{
  "n_layer": 12,
  "vocab_size": 8192,
  "norm": "rmsnorm",
  "norm_place": "pre",
  "qk_norm": false,
  "init_std_o": 0.00731,
  "schedule": "wsd",
  "decay_fraction": 1.0,
  "decay_shape": "linear",
  "seq_len": 1024
}
Below are experts of layer 5 (counted from 0) of a mixture-of-experts language model. Rows are named router (the router's row for the expert), gate (a neuron's input weights, with its number), up (a neuron's input weights, with its number) and show model dimensions 256-319. Each number is 128 + 32 x the weight over its row's rms, rounded and kept within 0 to 255. Numbers have three digits each.
After each expert's rows: a language model's description of what the expert responds to; "mostly gets" lists some tokens that are sent to it at least half of the time. This comes from a sample of Wikipedia text that the model never trained on.

# expert 51
router:096108104108131092100080145056167124134134126078133126145111044168120137163190173198035136155059161162119167134082199123115138129158109114156089123108121136109106107138077157125111126110138147
gate5:148131164115117059176126192141077132113139156144097077090151155142126097120146119192109179156140133166126170119114055133084094135105159100162127141170164172108135098131091165130075125185135193
up5:124114167108127077149146154147151136092111134110110051120103098164116151118170090142111109150127156147144106150141018151099136161131205155213112123135108156178088124136165163150110109222110174
gate6:166156112180126082179129184147111119074089062195122097139172136104117093059143054170097065135189141107146137084131138107142150130071116108105133160089114107161179161182106163118098112119103129
up6:105103075169133123124113178121098122160120106144113120099194113122101129085196113150036122177121155128112143115185158070161149166157129077136174143164158189131153173108065159088200126137135174
gate7:115086126072103163061123132136174145137135205075153123122160097154178195182132110171088124108132111103106156104129116089102079166143104129183093125083107121086148082087117125136137171120095076
up7:152084168117174058115041087096097110155160138096123115112116114114143116052141098078149113146179096107081150134138128164163104178105092071054131134155192101085139173130138149106115135103098098
gate8:112087135209157100133069107120146139148108133116111200151152107116160186135106143126169158140166105133045145149094144112173179201137130179157122145098148123207140154149181123108064162099123124
up8:100085094140102072154103089140174163119132103119165164123166110096097174170082141090164102144101112114083122149151196116121212214137123170148123166097139127179178116186155154106126141109149130
gate9:134132110087131111159138169103153141097159144134155107106138114105078163143125102178176147153162125135097078145124141156132147166107126114102159103152127101168141085139102090075130157115126042
up9:191110140096110147134139123104148169121169154148130133129107090109110157136125137212123157079166147168109126142099163153125089123146160129146141116106083116128148108137082043119095117119126081
gate10:083114121110165144123110159133100128141157073119178094117095115190131110150133123163209202155202099085150135134140167082176105149143202157092117121134104092116113152131082156151151086155088146
up10:142106160123210171134090137145134085167126091152132115022126153106080081112150096161157208151172092088105112139121207104121076131137098129091074165103100091110116117139103154122139072124138118
gate11:174152113145134079143113123080131114146114150175143099097141147143070168147147173133130091177058159139111169054067100083072157137136111109147126209083144130101128095122071161149157163046151168
up11:088146189143136093160197090147120101169133151119154132155062132107101147121114139121139153137120147163168195095120141078117092163144164162155140156129175081106124036141152149130079130062112126
Whole-word country, state and year names after a comma or in, ending a location phrase, such as California, Canada, Ireland, 2005.
mostly gets: " 2005", " 1996", " 2015", " Angeles", " 1999", " 2001"

# expert 24
router:123119120149127135102148111168138147047128133199130126085104132148127175141129092146188178163084124094158136060097138087150126140101073138130089142129122087115114148145121085119100172095147121
gate0:085141121097180146092125104098134134101121105110166114191079192129075118148125127159107166063168100084099131119168109114183149125080205116142134103113155148097112158124104108141094149166127195
up0:096102070144091168104119171082117153097047089132111094066083134120085120140190159087170119123151107118116146138124175121187101169117103140181166125116067095091152132130132115134112155149096187
gate1:201127077145161097155122110185096118052152104218168100145171130127193094166179151139155071124108130143080138160128096076148159171090108069129137152138131098108143159142111109187158170173200120
up1:121138117118167174042140136153096141157159161112104130193128132111103132076110149148151210098118167139138108100073120119113091121062131112152099125074079154170102110112073207127169109173111122
gate2:187158233106100093148136116174134137169069123164139168152153149141115113103116140175152124157097093120152177121164162154125056124148091147149100085154108119060158122164093142135068184113161130
up2:121162150087226193139107092109084098107094111070075144171092097138040163163158134089174178085164066135107136090187188138189087116120152157112107088132172184109129131093145137106124085116135085
gate3:143191120193137116168103078104113135077193073106071135112112213108131154160214125084111144141155147167158186095113204067100134187089099114141118146092117175136076114162118139138136185150175090
up3:134078104136132156130137147131151120132037165100161162093119084141072122109084153140131075143164088097087060105162120134101134103181135146087123159151173144148186143122139113113135098124149174
gate4:102115099124158069146123155216121164165136112181130101174097101128133148142080123107152121103159163112141097153109160130109097149127125095170143098131151064085131165130102117121099117091164166
up4:094103121092098086132099115127121177111116115175141120146144137053106103102166107166168117166159182102118171110136077184126131113121143104158096191133097087064142162116099142171123154078144127
gate5:140110151097152131110036091082106161092157135101125138099198148191129081085098104106153167111067087095167172094127113181148112133166076129099166169094209157100069166121117172109074141143105146
up5:139159125150143137135085144126157109125126122112110114124170170147137158059154054112120166177086140123092174109126156169154113123087131106153188190117154212113135151160096147100147064158066163
gate6:120104113135087088106076104134140104142108097141093156166122123083131173174143151175117143092181147106227163120145153140146127131083127102115140127162117110124108091160109048151135151156127148
up6:091113114141160141170159073118137081143094114126121106172082139082177214128134120134129187159194146089221118162135141160128139145116146117123162070149062081113104143131120107107098109107150111
Pipes, equals signs, colons and field labels in infoboxes and tables, e.g. Genus, Country, Species, Coordinates.
mostly gets: " Genus", " •", " Coordinates", " Website", " Species", " Genre"

# expert 35
router:124083112162070100126072128091102121092149116107123143118097138116132126080149113109129095107118136103087134089119188145120094077149085112118130130099103077118079087122109095071074168089085061
gate5:156189162143152107125157130132156138103076087108139127114137171144101123081131120125168130179145156068112134141157144129057132063111077181146144128153152123126094141137129140158119191116101143
up5:128081110091163185082130128164098101122153140093130166149154113108184142193119142111060140059119102179157124132186077114177143149153144115126165142095098125132141120058138128120102094148151119
gate6:092089148172145140195144105128170126075081116197084159133132114134075107058098119129104093122167138094113103117098189115080136160117107146093174109102115117141051131101136120124096169148151089
up6:175162129073206136099111143140143104216107167113151147133151135136163160158144139164188157133153124153156152096093063137168126068137122150169083185148169090089212170144103124144108080106089143
gate7:088120097143128201168175128135165097097166100172066092158115125213083154059163152112100152101139101099143139185114130177125149159122180095143155172088128149124095152099140175127104105129151097
up7:179092103119079106106165186118131094156140156094106117122108112179123183168116160156112166074176060147127178163097166120122101150100162148112127154150110117166137132162127097118037125088207140
gate8:086122082115068171147094185126147074076149073122138120076098148122136162157142057123104158135138119111135080165126115086146098056121150138129174167102081115149137162156095093142128147055084174
up8:183097163099168120139164135141083132165128117151138138126135054121081134193134131197116168139137095088086092154140144153131153139124169160141130115173102080086155137126133122095180079115147119
gate9:104106132146146053148099132146110127158151090099121097169127131120105108116125118082084129166137154086110107173111137108160181099115149103071094139167182106059105109131136133143102088166098095
up9:098152150200103059080118101112147141098140130090113132146108095094164151108137108143127109127094170118068131142148149122153155078158056031100190136162157047079132120113136137115145153158080097
gate10:151123111157032121174063146127138158121147189097148083212172086099157212121131137091123157081150107145168131122095113129147057060102137115165169090104079075179147118059134090139112135148160111
up10:145119120105114135136127113127146125133133148084138139129104084161151082175115141111100115142120155115106110165146130150078061135204096157102153112138174162059114110194149117111108148107064081
gate11:136104163081099085050143119161168114127152081110104119148167063150150187057111100108137122122067127068143105082119116101135145090095163101131132149104126147165110089107151097085128118137128078
up11:138134088127123124129123163099110094094183178117142178137192137144137099154061114152097154114152091170128110168133158136109152108169119192234122078172160146075085143176118176095148104091129138
Ordinal, superlative and year words right after the, his or their, such as first, only, final, largest, own, 1964.
mostly gets: " 1964", " 1940", " largest", " 1962", " 1996", " 1963"

# expert 40
router:135117096142070113121172152091121132157060083100130167099097109116119131108075131128139107116134125125156115116078161115114098161185112083126173145094120084169133178092131116084149148118156045
gate0:124135145120121139114166147102132125127082116126153116164143131174100133080086065102156134116103099130153093127107128137125148124111090141181169143146143130118118105148061151168106133132118088
up0:098152149129166188051130114160188169197095071137168100201116040148133139089157124096134173118164110158170173154102136099103120119148120149133079135134112103126141077088149137179108145148106074
gate1:144173162121075170158102108088098169137112132094146163179166116151101105082107136101129139165153136149132178191167137159072064107156176106155142120102129098178149161145155137097127153091141141
up1:133161215117137129135135167065150164129137115110192165170103130128142107126103157108157152161069166105101153181176135163099088131149174098116231163061179114129123177109114096087121163171133075
gate2:125129124117118113019098099186197165143152127126143151126137201070163159072158173119140127107094175127140160143112085081143170104117102125145176104095153100110133121123154164151116155106158149
up2:155102096114094170132090071162070147080139131146182189194168103135151115124154094159138039154152048175094089100182144088059113150110138125143163068126127138141134106074131149104101148094119160
gate3:185084120095113162123135124118091129075130182166171165170082089093107208158156085131079135143189147093138146133095126127131162136116133079117134102112165088223152132121152081169134093039158119
up3:093116105121185128122150132122188137154102146089139091075152153153118038099173146145149141137081097140121110121164111119101107114147106151104088134152126142077132077110155092088137164148132149
gate4:119123163126091154172165107122109043153116079114072154118158106112115135182130192115089139132094130137078224114164165149128135195156103111154152125126133086134192082148105103126127110122132119
up4:136068184162135157182125152129136101109145154110155105117088105173201119097127151157107155130126126135124134086160123181052119130156110126147110067190137128161154130162126043120104097108122135
gate5:091119064097119114102220156130126047140109135101178142181122117097174193152149131093157140145122170149143158234092111121094108117155135178102180103142151139136136072139092118128122095146136143
up5:169177141113199134145091153141134187164151127129131111135110099170108080076095169179112084094147141137058118135125166103179173134126120189114095108150111134125146122129171101121125086149155128
gate6:152136094116104125138163139133124081142140140128092169108151139101120098111109079155170152154142139116124136182176119135124142090113123095135144113112117138165150128073167117103132174145175141
up6:131168060118110165115171177118075086188113142201094166179166139116146137112109152096121188129128135091145162172152130168118164123176163087114069117128124049171102101123171106109095193084172107
Word-final suffixes completing nouns and adjectives such as -ation, -ism, -al, -ity, -ance, mostly in history, politics and government text.
mostly gets: "ism", "ative", "ations", "ization", "ological", "ation"

# expert 39
router:091072123113132101028121136102155124137107153122174128045150130163112151154142181106096139125115140208060194139149127132084198090117124137116136102133103106105121138107121157150157096098124123
gate5:172140122151157097134171154131171158157158085151074169130183115096151107115125176148130159155149155181191141079122089154123112131130159160058129147108114107118127167116112118086131109104159187
up5:112110097134189153146141118130155107107120204149110167167074152157043102077132048086127124119088231113107107153144137125172136130101135158122137146170118142118121129181169141119127111136099145
gate6:141059100123078095137145110131137141118148152148089171124165112139137171150145162132125149159177110094105150129132162096105175110138177116147118083167099106136159140129138213176123144144131138
up6:141183145117177118138132120171120149114133104142189125173071138105121067126132049097128128128139071129155062143111080120154148139134123113109070164116206202098093118160133099088140119199117110
gate7:148124166141161108181116117150184084144129150159108159155095133106143133115219141153083136145162115158137201129139079103094171108093134123171168111149143115141183112074103112119215140102082153
up7:150139150160143087119083136149164143190133153121145189117122120079071128223213176140054059123117095113161114079110153149141172149128106101134141106150152052105178145073078127133196081161102128
gate8:147099197109156086128096110204135127095100087128111119117168168120127113104096121143103128115128131070125151084085144146102113150144171139116138185086133108149124110141083123150091179143099128
up8:085117129161133101092101109166120155123162108111211100131182171135166146123097089194097111117138147108089191087097203126118156141173152110138100110121162132161130161095099113119153149118101171
gate9:059042100066148133055146120100129096099147088106116079136100087119091139133141105143088062164145091141141161166131128147134128170131157093103133106121103157102110150130111151127158087135136091
up9:107139138065132086040112195141164153087137106112109094108129097124147115170180136107095155111114138166165124113110111129135130129139141137100119131146118141089176166146137137074140110116094148
gate10:116146094112126153103101096122132178105100160160190089102173137116077111145081120085078165119175132101140147173102098141146110084160179152079120076103102112149104138103191093105161123131185090
up10:085134168128150111061066050101096203136121116126092144134158146103102128148127138111098191106152122142115091187164103092100170150139191102116126157112000096111051117176125106126120097164145174
gate11:110087154173163067133154136113069110124107173143150096139187164149130206130123124118105139056165122180122149079115140088115148096126132202095118143152075106097151110133113074135080106108164091
up11:120126113147106130131077103118106093140147175148204128141173151113160140168078172089068165125080092098125156125147077095126101090119138172093054131175102160113147072085164159143122152111090098
Second pieces of words after a capital or short start, often names and places, such as St-ron-g, D-ut-ch, Wil-ts-hire, Portaleg-re.
mostly gets: "Me", "arma", " Me", "irt", "reen", "amp"

# expert 25
router:107133138077128142142117064116080148099080123114138131116179126139137120086156077134111142125115153156142150132102136145137100162230108051141116084100113093143156084173110164124158175150124144
gate5:127160120147142145158130116107132130145142096129175129162106115117127120112195100098128153143103171090154069102086165090202122114104126067139167066152110131111102107147144125091083188183042162
up5:096172132139174065123142120125149119132118088143182113142107108072091146158132121117142110133104111123136099085108104147211123103109086112124171138108121190106174165129080132104151171148126125
gate6:103156166109197088100070128096179213063100124141152124074168078118079146167146077087099125156130131161139150120163139111129148113095084056137093133146149148119143092133138147105109165130123144
up6:171070105133105143139164145147143106194109126135135131149064146085149102094125158176105081094160092122083127168069090111119141150153165181107166172116177126160125127131158134170121079119120084
gate7:146153198137121116132157151160133151184098168080140099124107214130116206154157144167132155131100141101095100135124118189124093157130156190136138095105105102155124152166153125069093159177174141
up7:136122071114095099128159108073091116131149110129103105155108176095165114107104136101158191168125180112071131119183098117096125148169144127163090139169136109117118169140165118132074248104135148
gate8:149125084144145160175127058138171201106114071168151115145114094059136181098137132161133062090129182091091162115124132158093076124117101152166083121098105173176108124166171091123152169114137143
up8:061115126211155155149150093074185151102075144131119109149164092068140143091144162141118108084133151081107101097108153124108086084182175192152151100179148173140185159146054113080137112146125145
gate9:115112112158111161102127133131138138091136134174144142076148091120137143100060083154125098066111105117101144168089102133148135201163090011163125135098116047185075088168157124078176077146114140
up9:145154118082141128081116079068091140137165134108151099087168160096119142065100087155148120123053120093138148222132162106144081106114181114097130184096158134187140124157043085104147147119126157
gate10:122123153067153155175072126116116120138145103178155119110109114117095118145167167124106200127123106175184164112103154094091112118144168140143108103084069104168156128103159048114077126131155116
up10:103087125140127096112145134075162158141122138096114151145106181192187155145095096152113112135138145128175123139120101105179115136118113160109163153156118148122089130147118140160103143175134176
gate11:117123109101057153114184136080180130151147145090130175118053185152173121138138098139172113075174136244136113115114099125126145099139123125123117090123050120077138108142187108051173178115141099
up11:133083124098142118128129088139133121051109148182105086150128117150153102121153104144040049144104153132131100128146157124136086114135106115061152145145137160040107128211141131111146098112064126
Middle and suffix pieces of ordinary English words, especially plural s and pieces like respo-ns-ibility, pos-si-bly, coordin-ates.
mostly gets: "oms", "orp", "ept", "phone", "ators", "lis"

# expert 41
router:093129137135126120094138096084127101068099165107151204111161092117137081100159114139114153108034078136171172114102181151146084103148105099130120111104113089115110123126109177133124128067107102
gate0:134124161130152154142170135131103139109122159093123053123110179160129102138121140135075188150121045105110151095082073098201153111152141141105078136143119119172058101196121149033139112126136136
up0:164120085131123134150133165127145149110092067129097150136195089164105078145107156098134106109107098153175136128112181151103161117111164141176164090122106168048128130128131115119146117147119109
gate1:194203118141135153149175119152117109084124199113102177176137081151126088078109049143169106159147095127163107166115158129202116153131112181097134156104152149141063198139119158134129119075093133
up1:116101084104143129135121151142129121072053143119151120150107143076111108135171092125133156158109087141128055137139100107131169126158133146166147173116125074091153146074115151071164132139153121
gate2:132121091146158141162148091132153078129096132052118146125106164166131086163161172130111130109105126099140122167159128150136104160141140106127165121197126106171128117165145124098099117088105132
up2:108097145138154105028080137168110172130140164190139082131174124097129078107114086128093123105169144116124188086135138099100195107100116126113068136085129164089142125101082178133109158168136125
gate3:071130185132155160100183148151104124097089035193161124112094121218167105102123121095161170134086142108093137147180189189146143103104150083127088141080128147164118200115072107086144080113128127
up3:082122179138165069077137100120115099123195140157144139115152093166079150120094147128125123147155171123173102149109162166154107129081075060098196141124137164028083120134131182163117134115147113
gate4:128112167151117076134150191193102165144122192168053091174160168108094072102134163113158101151152096170136161146135133080112140137098108113128172177106089078156178115093190161154086145145151167
up4:157146148144150172188102098110129146157089115147135121089115081159153159146135205129114166087167170104107205101151098157130151125078119108125082091134153136067045121159090111108152114127101107
gate5:095112126104165135114074108123110167156111153154097123163179118068129153119166069133067126155112135145069131100149167132072115125163176188162128132116140121098100131131152121117151089132125133
up5:114138098156128176080146206193106186108123123159103170138197133133122160146108169161104118116125121084125073133147139139166109133199133165087097146080093045084130128147175113183110198135069091
gate6:152138043181153135066174190120082168097107159106058133114099176104095122127145126145091152114135087108168068167087161093126122161120116147149165153145108101154148078180089141154141127139088179
up6:137097100179154171088142163103140148162139112128105152176130133069160110098149114066128177117081112178132177096110130143150190151119116116157144099104119118135075071154087185126095116120132137
Colons closing list labels, such as Singles:, Total Tackles:, plus from, include, and word endings before by or to.
mostly gets: " from", " From", ":", "From", " include", " working"

# expert 61
router:046100094135110080111091100114134105082111090131126144153130119146066145096093157215137105123131138154100129103082198097135138113133028134130130060130136082095074179139131099131118119149166159
gate0:111119121127135057152156107126029093117080160168147147111101173147150096129067147088168111163115138110134085165158185132096128166163129153088083088121140132108166151155165161185060126114110054
up0:129109119121107052125143140129042087107085116194137200093143196125190146093119163094147071161144098133133078106196141140153166151167114126109100093167157105112138148147127166142068154119111081
gate1:178124151094107148119138129090117103144146113127131111147123175181154150144119123082149119161176121176118134217185121166156123098123121135184050155132064158089107135159150117128168152135163102
up1:091105105122120064074155150207107103111128158132092218095215118106093102067124093126156158183133080155151118098135100125142178103144131132160127130152075104096139090139148099128131128111133158
gate2:130113120119094130103142124118069171099130096093110107142092120149177130114113115160107128146180145150125140155142136178135145064096147109163077069108150078135080150191135118119091142107090099
up2:097170083145139190121098128218134111118093196098127178200164120160077139108130162135102134196080159057100126081079136177131122163097114117124163123159115163094157090171140117091072147122126131
gate3:105139119137103106180117124086148097146119108076175167117137160135145140108100105134114192105136156152106134131127077128118161179136154116127114130163170151138135112075090105113172131133167116
up3:089093104156147151147144152094093134170075124150097130079128129205113073188142187105139163181149151148169113126144168106179145150171151092088137068123106102129083092211157158129130234099108109
gate4:131135181112106123113139085112127124072130132091076149048102081188162082128149043109145138075124092113122129176139163122146084145109179110181049156149128108101108136160098161086136179104141101
up4:083133142112103184166241128165136067114115138145141093088137156147061118147075089153147149073138081115143142138171109103132125162161146112145168097137093064122089138147130095135171114088152130
gate5:107127096115082077083094137128133129116172104117148086113130140144122104144123175172150141151113165103137114090185128182102123167146088111092155110148177072142112145128159106147169120097137105
up5:166127145111107086082093157147137142126147098189175071126111159153130097089112135155141141114112140096093130105180128165091132157134081121072207115094132088184161120127111124174137088096182124
gate6:126131122136144124136128141082150058116107177163095125120165147186127124128131105139161121105136092170143060137039107147160135135150132088104179076161097170180100159144075098123180129116173124
up6:179155155125189126166099142201147105113130139160099090104139088089146080134123141109066105161121159131146181106174120129116138141066108066158107120114098164099160103125126159142077159138093123
Line-initial list dashes, table pipe separators and dashed table rules, colons, and hyphens in terms like first-past-the-post.
mostly gets: "-", " -", " :", " –", "Un", ":"

# expert 26
router:104090132137134061120097109060138133110107129107127192109104140090126133119107086114074117132131131138144093140085168104137137169185089092135118183122065074147123178069127117065126149135095086
gate0:128121129140132159068093181180145053097101116072094097137141102133168146146160075073120163144035097129109168135139164109135166128158137215141165156110047137100168164121099169101100130121118130
up0:118170121074128118111165149203124060125107202097158135131181084172177156157105081135140151106101028153063141127127109163128142097164180151107121099137077110159143153103113154082118148130159130
gate1:133084102077134125147188145149111131129097123162108094129144169146045209135114157079135163156149159133159116080154154136240066127091143067147136121135168101158099126091160152157133087193104125
up1:121141086128135196128119089101123130077142080129138075109121117177150115146135100158125144109127103162103079156155114167071115120171102155140186145122119109117136109181149116109102177140148152
gate2:105081125113192104147152136136118184066162155128067202113112113147144104160066053114133074135182122105159136177102124143150143130164120115158096161158101204172119202098144123143109086136148103
up2:130161139134126138135120154180112130077090104140109091115071127132123114094131137140122122159102147185106103141136134173079167119109108088092198120142094050138090097092142130133117179152144110
gate3:144113124130121131103093070101148155139121051069140132178124112148168113107116125122077121140078154130137129037136105117127147133194129123094160125107097142185114143131119130107109135127165132
up3:101162081136186126112153132114133075091155133156105079146069049128143162131147112183153097101139087136152105191139065112103106123108163143151129174091122139071151138148074123141094133129073102
gate4:130135141118094107137121111068116123179128115161150162093116074173075075080187076128134055124164197195108129091117093050110187085090189083065139122098139153103117126119126149054157135061135047
up4:105129025112143128120119139147157076161171136122126098065137072079111161133119150165102129114120106119086108154138111172061112075115146156103194106134093125084147079213185174115148133096147089
gate5:163172146132099161147121140172095140118118176095220150132145121124177147167095115138081102168181146163087109152073138093151137113192131106097140154070190103127163144064134067168154128102140152
up5:087096177121162121098129135107108144091114172105096169099164110147178117138101145075128098089111131148093137128115097062079147152109042121119098096203135081108158108107106136181170151107122152
gate6:081145127122152122143125148116108130133080133114107095123173135116087178121205080190100100120119146121105114111151130100080147142095132108147100114131141166141110135147121162102189106187051117
up6:147110172135064117143114103089090184118117168101203130093147138135123141150064103130183087174122097141131130090137140114127108057162137112193120126128062139096154099150098180063128140110112118
Words closing a noun phrase in sports careers, such as Cup, League, Championships, plus degree words more and less and -ly adverbs like nationally.
mostly gets: " more", " less", " footballer", " Championships", " very", " Cup"

# expert 5
router:083118117113127048108078074113094088118104188107150155092107081144068095105127138122108132089112076097122125125103119157130082182101086193126120088099122086114134137118094155095102156082110096
gate0:168162137129144118146121135124123151111113182153120156124145144142096157108145130179082096092150116152130090107142127082103089160159105080094140137116096125157115086128114173128104108083177113
up0:114161122088097129147097087098154154145141135168141181124095146131092127138179122164071106110109150111130177107114158150152119161129102132104147154118145107080104085148153163164141101123119121
gate1:107134140135108136174082149071165109120147112051037100102140098128150184146206127139228172130152115149134065142100161148141056107106086123198084138127143158170145108122112146120137134146106188
up1:165114168106084094061108162155071154108092114136109070096111120103070085179114116090138075126170103117099179133150079075099145132168146160052126139149168087066070183148120149085073174141144122
gate2:111106132157164130115124140118161082121132124172134095096171183122069081111122134084129178137155116128135089099214156091169075162068088144128109143102218124133124104123115110111114137109135090
up2:105138154124153152131110185154168130108164150147131056191134159160062150152139178141164048094126118112132148145172147154110121155102162147137073135128200079122140133170152111112167140107135134
gate3:149154114165128189100148169126137079154133172076131129127120177101108108138069112208159129131121150142148111184158147057175086165198168098164168173082127164117135121068169129113141115102144153
up3:097120125140077115152130122183147198142136117163155101102126087125115156090120168132067148192110123103151177051150146183093149115122120144122067129170106193128092139136138140155139127184086186
gate4:104185132068140117134171079104148128123128126112145098146155110143139169150133184195153201063128137132071141131117140086172157171163111140135049104052168107163115117117052160139069112108136143
up4:121119118127127129174181088129097104151097140098119117146162103130150147119130162151131163068126147100061146158113118119153111188141089162075086135080120115159096143149099104095134145121126119
gate5:114196159132139164097120146138167135105063108132111151152110105127116069087070124125207143136156082152148139093140146106133120145081033219142076097117119093077107140187130109162089148031142102
up5:028111168129098124052173133122124065108143142125148158143144119130097183127126183188112143162105118143102110141130084132078072157081162110070142115087121105132119169165148098124140170136070135
gate6:097108129102149131069103173088121135112159140088103100159106148122131117129142114163050109099149093172165135117196137140076155146144173103108165127160163109105127123139161148080084088105149138
up6:136118168066135070078077090151072157070155202092204128178137138115120154092129145143085165139158150082135142161185159182053104148135125141106160111163104091173132156125188094166158156083157122
Prepositions like of, for, with, on, into following nouns or verbs, plus sentence-opening gerund endings such as Us-ing, describ-ing.
mostly gets: " of", " for", " with", " on", " after", " into"

# expert 38
router:138077086081124096086086168106151112161134103114223158089120095133112160167150153155108112088109098132123131136110151121144149099123148165105110069147121122105112125152129164106151089116083126
gate0:127164135117116146111122130133085074147135143165171122138096089079137152112168157183153201106161171142107178127113130109178136163097159189126149144187059089114160114157094126123082095192098108
up0:136186132144189141158141113084120142127098112062108139121105133087118181092140096147099136094134127094132096177136134135169085103100085107094129126135106154126099105085143160107157087110167110
gate1:122171111132136090137118128088135103089163120126183131153101096150145114078118127161153143133165090129092142041110106115149143103122140078077152094156129085120143105067114104147121151160116079
up1:136109184114049164115144143160083190129091053131119122115133090120100138168101102087139134085130155157124122124171133111103078128098098101127092125166113123196136172130146119089089136057158163
gate2:149103048097142124094100145115070101159151079145088106140145140046086136182174123124153079153135212152122099095147136111142136153171059151091178118150101107106084121114103130056107096170086152
up2:189104140145126149082115143142136136160172090098179134132146121083134112147104135107094117083099225122101125112134202149128180110113141125099125113094140149124149113089135113121099163170137132
gate3:150117146104143084157173154112098144088144101195146092144172148137109154145116121106155186102121112183157152150125063144049138181130139164154098126128095094127090118072183141106114137065102145
up3:114086126104174173104049144146163158162133088140106140116092141082159054060159112145139156033111154148101078145179128102073141108134122085120149185173171114052137161160109129049114111163124090
gate4:155135132095122097166138125118098145186047101157100116158090144150064101183145144143088140171201083127189140148119080143154201117140125127097138109138240120076077134133113095127142109147132145
up4:139164124110140106092174162110118130136089117118125083173137174132085147137098133111123079135101142110183101122121145131122172095098138149111132082184141123070128108107174125133068096147178115
gate5:116094141088106114138154082118134158197111167074192134085117126163178088162124139133144117174095121103075120110147142106153255105128085114111171173125141117076184113098118106150099107101121101
up5:087154131184120081116103170132145139131124138099121139137127137130097136117182118155143124161094127124091142161092154054172091116184152093132177074108163055105115095127127141123135137124084174
gate6:089148093143086147221151132107136139175079125146149141126180151146043151118129075087142133116133089105111149163127122120142177077093151129120106166127108109141153113180109135110118184146098118
up6:134138116078143170131158133146152125124045096178091168109115158104092080107209143068102122106183107113066116112193120145130073182136193143108068122151093125120131169146114135126149147174114112
Coordinating and linking words joining clauses or names, mostly and, but, or, which, however, although, including, plus commas.
mostly gets: " and", " but", " or", " did", " least", " however"

# expert 37
router:135101129090125094070101117156169103112132164073143141097151121176052145120129102122124102085103096161119155160143157083114127127124124149109139082136096099150112138150138160059170130160136110
gate0:123115097113179142106146140101161149145071144153103088125150102166179141107108117154125153151086112124163118128152133130131159168177121148163105132116126103108118155087127132133133194108136102
up0:129076157110158123142094123090166104173130089134114170069130136115088154152124166167151143153146121098110134147096121027121096106107119193111169150154083077177179121147114143163203149106119108
gate1:093115116086081103122176102158175162119104102080137188104075131077077144143085131120126081101121104121136165159109084124194209133109079151174139136157119105086167114147054135055061169125156141
up1:148130151145117165098059113133090130092147168127122118141136140156130122121082168138121179177067146117132131072128121158118102118119124128072156110102140109137101119062198082144168167135114104
gate2:139135158137176034156092176143081094232107092152174139175152129166150110121146108099113105133114124125132139090137165183120105147125108184134114130114084154079090154183135093149146119154166081
up2:172136140167105214083148093127095119053137111106129150131178134125097062111105124113183118112091067139101107133092112105197108173103138127141120081160141142129118113146124112093090171123126148
gate3:146099060150107093075138130125148143066115097135117144109146082122086156212127130143125170109127105142197177115143176076149136116111140162059157118132085121164193174120160102188164101148181105
up3:158134122066122064101140077126151105130141112123150134130123110080121157133155198033149085076157137131221142168146134133142170133150210088111123104134117119118102106054103112161157130111111119
gate4:133084166048098121099139161090095103100121122148068074145132157165124172079135094089065116092124190132115091168119166149105128138140122119072110142161112118096137141152066184141171167140110087
up4:143135130118123139117108175110136179085157117157106111193149210123144170176157153091128119110134181177157101137131143146108131102123147100113061138126135126114099131140114126103119136115110140
gate5:168186110090130159090101112145110154095137112083076090120101124134107091129095046118142160138088121158129140090163069156149071143139153144133112153105165090073150176146127142140120141132149154
up5:172185128117118170094080097109140125154123137125146136077104080133126141181140110122089133076144157083183193133092154150105137165131133161131133135158131126068135197121093165138113191130138115
gate6:169105167114190140095144098098094118175132109089110096107160095103092163113092130143174160083148166102117162134091094138104122126098107131094087118078134131214120112199161159199141169146135117
up6:159165098143156210154121083097123192120142080084088139157149137120164145051075166101153150124133137135161138086118103151124097122114143132118153184171096105151151113129145114120085082183114174
Pieces that follow an initial capital letter at the start of words or abbreviations, e.g. I-den-tifiers, P-ct, N-ume-rous, H-TC.
mostly gets: " Zealand", "irc", "uge", "arma", "amb", "#"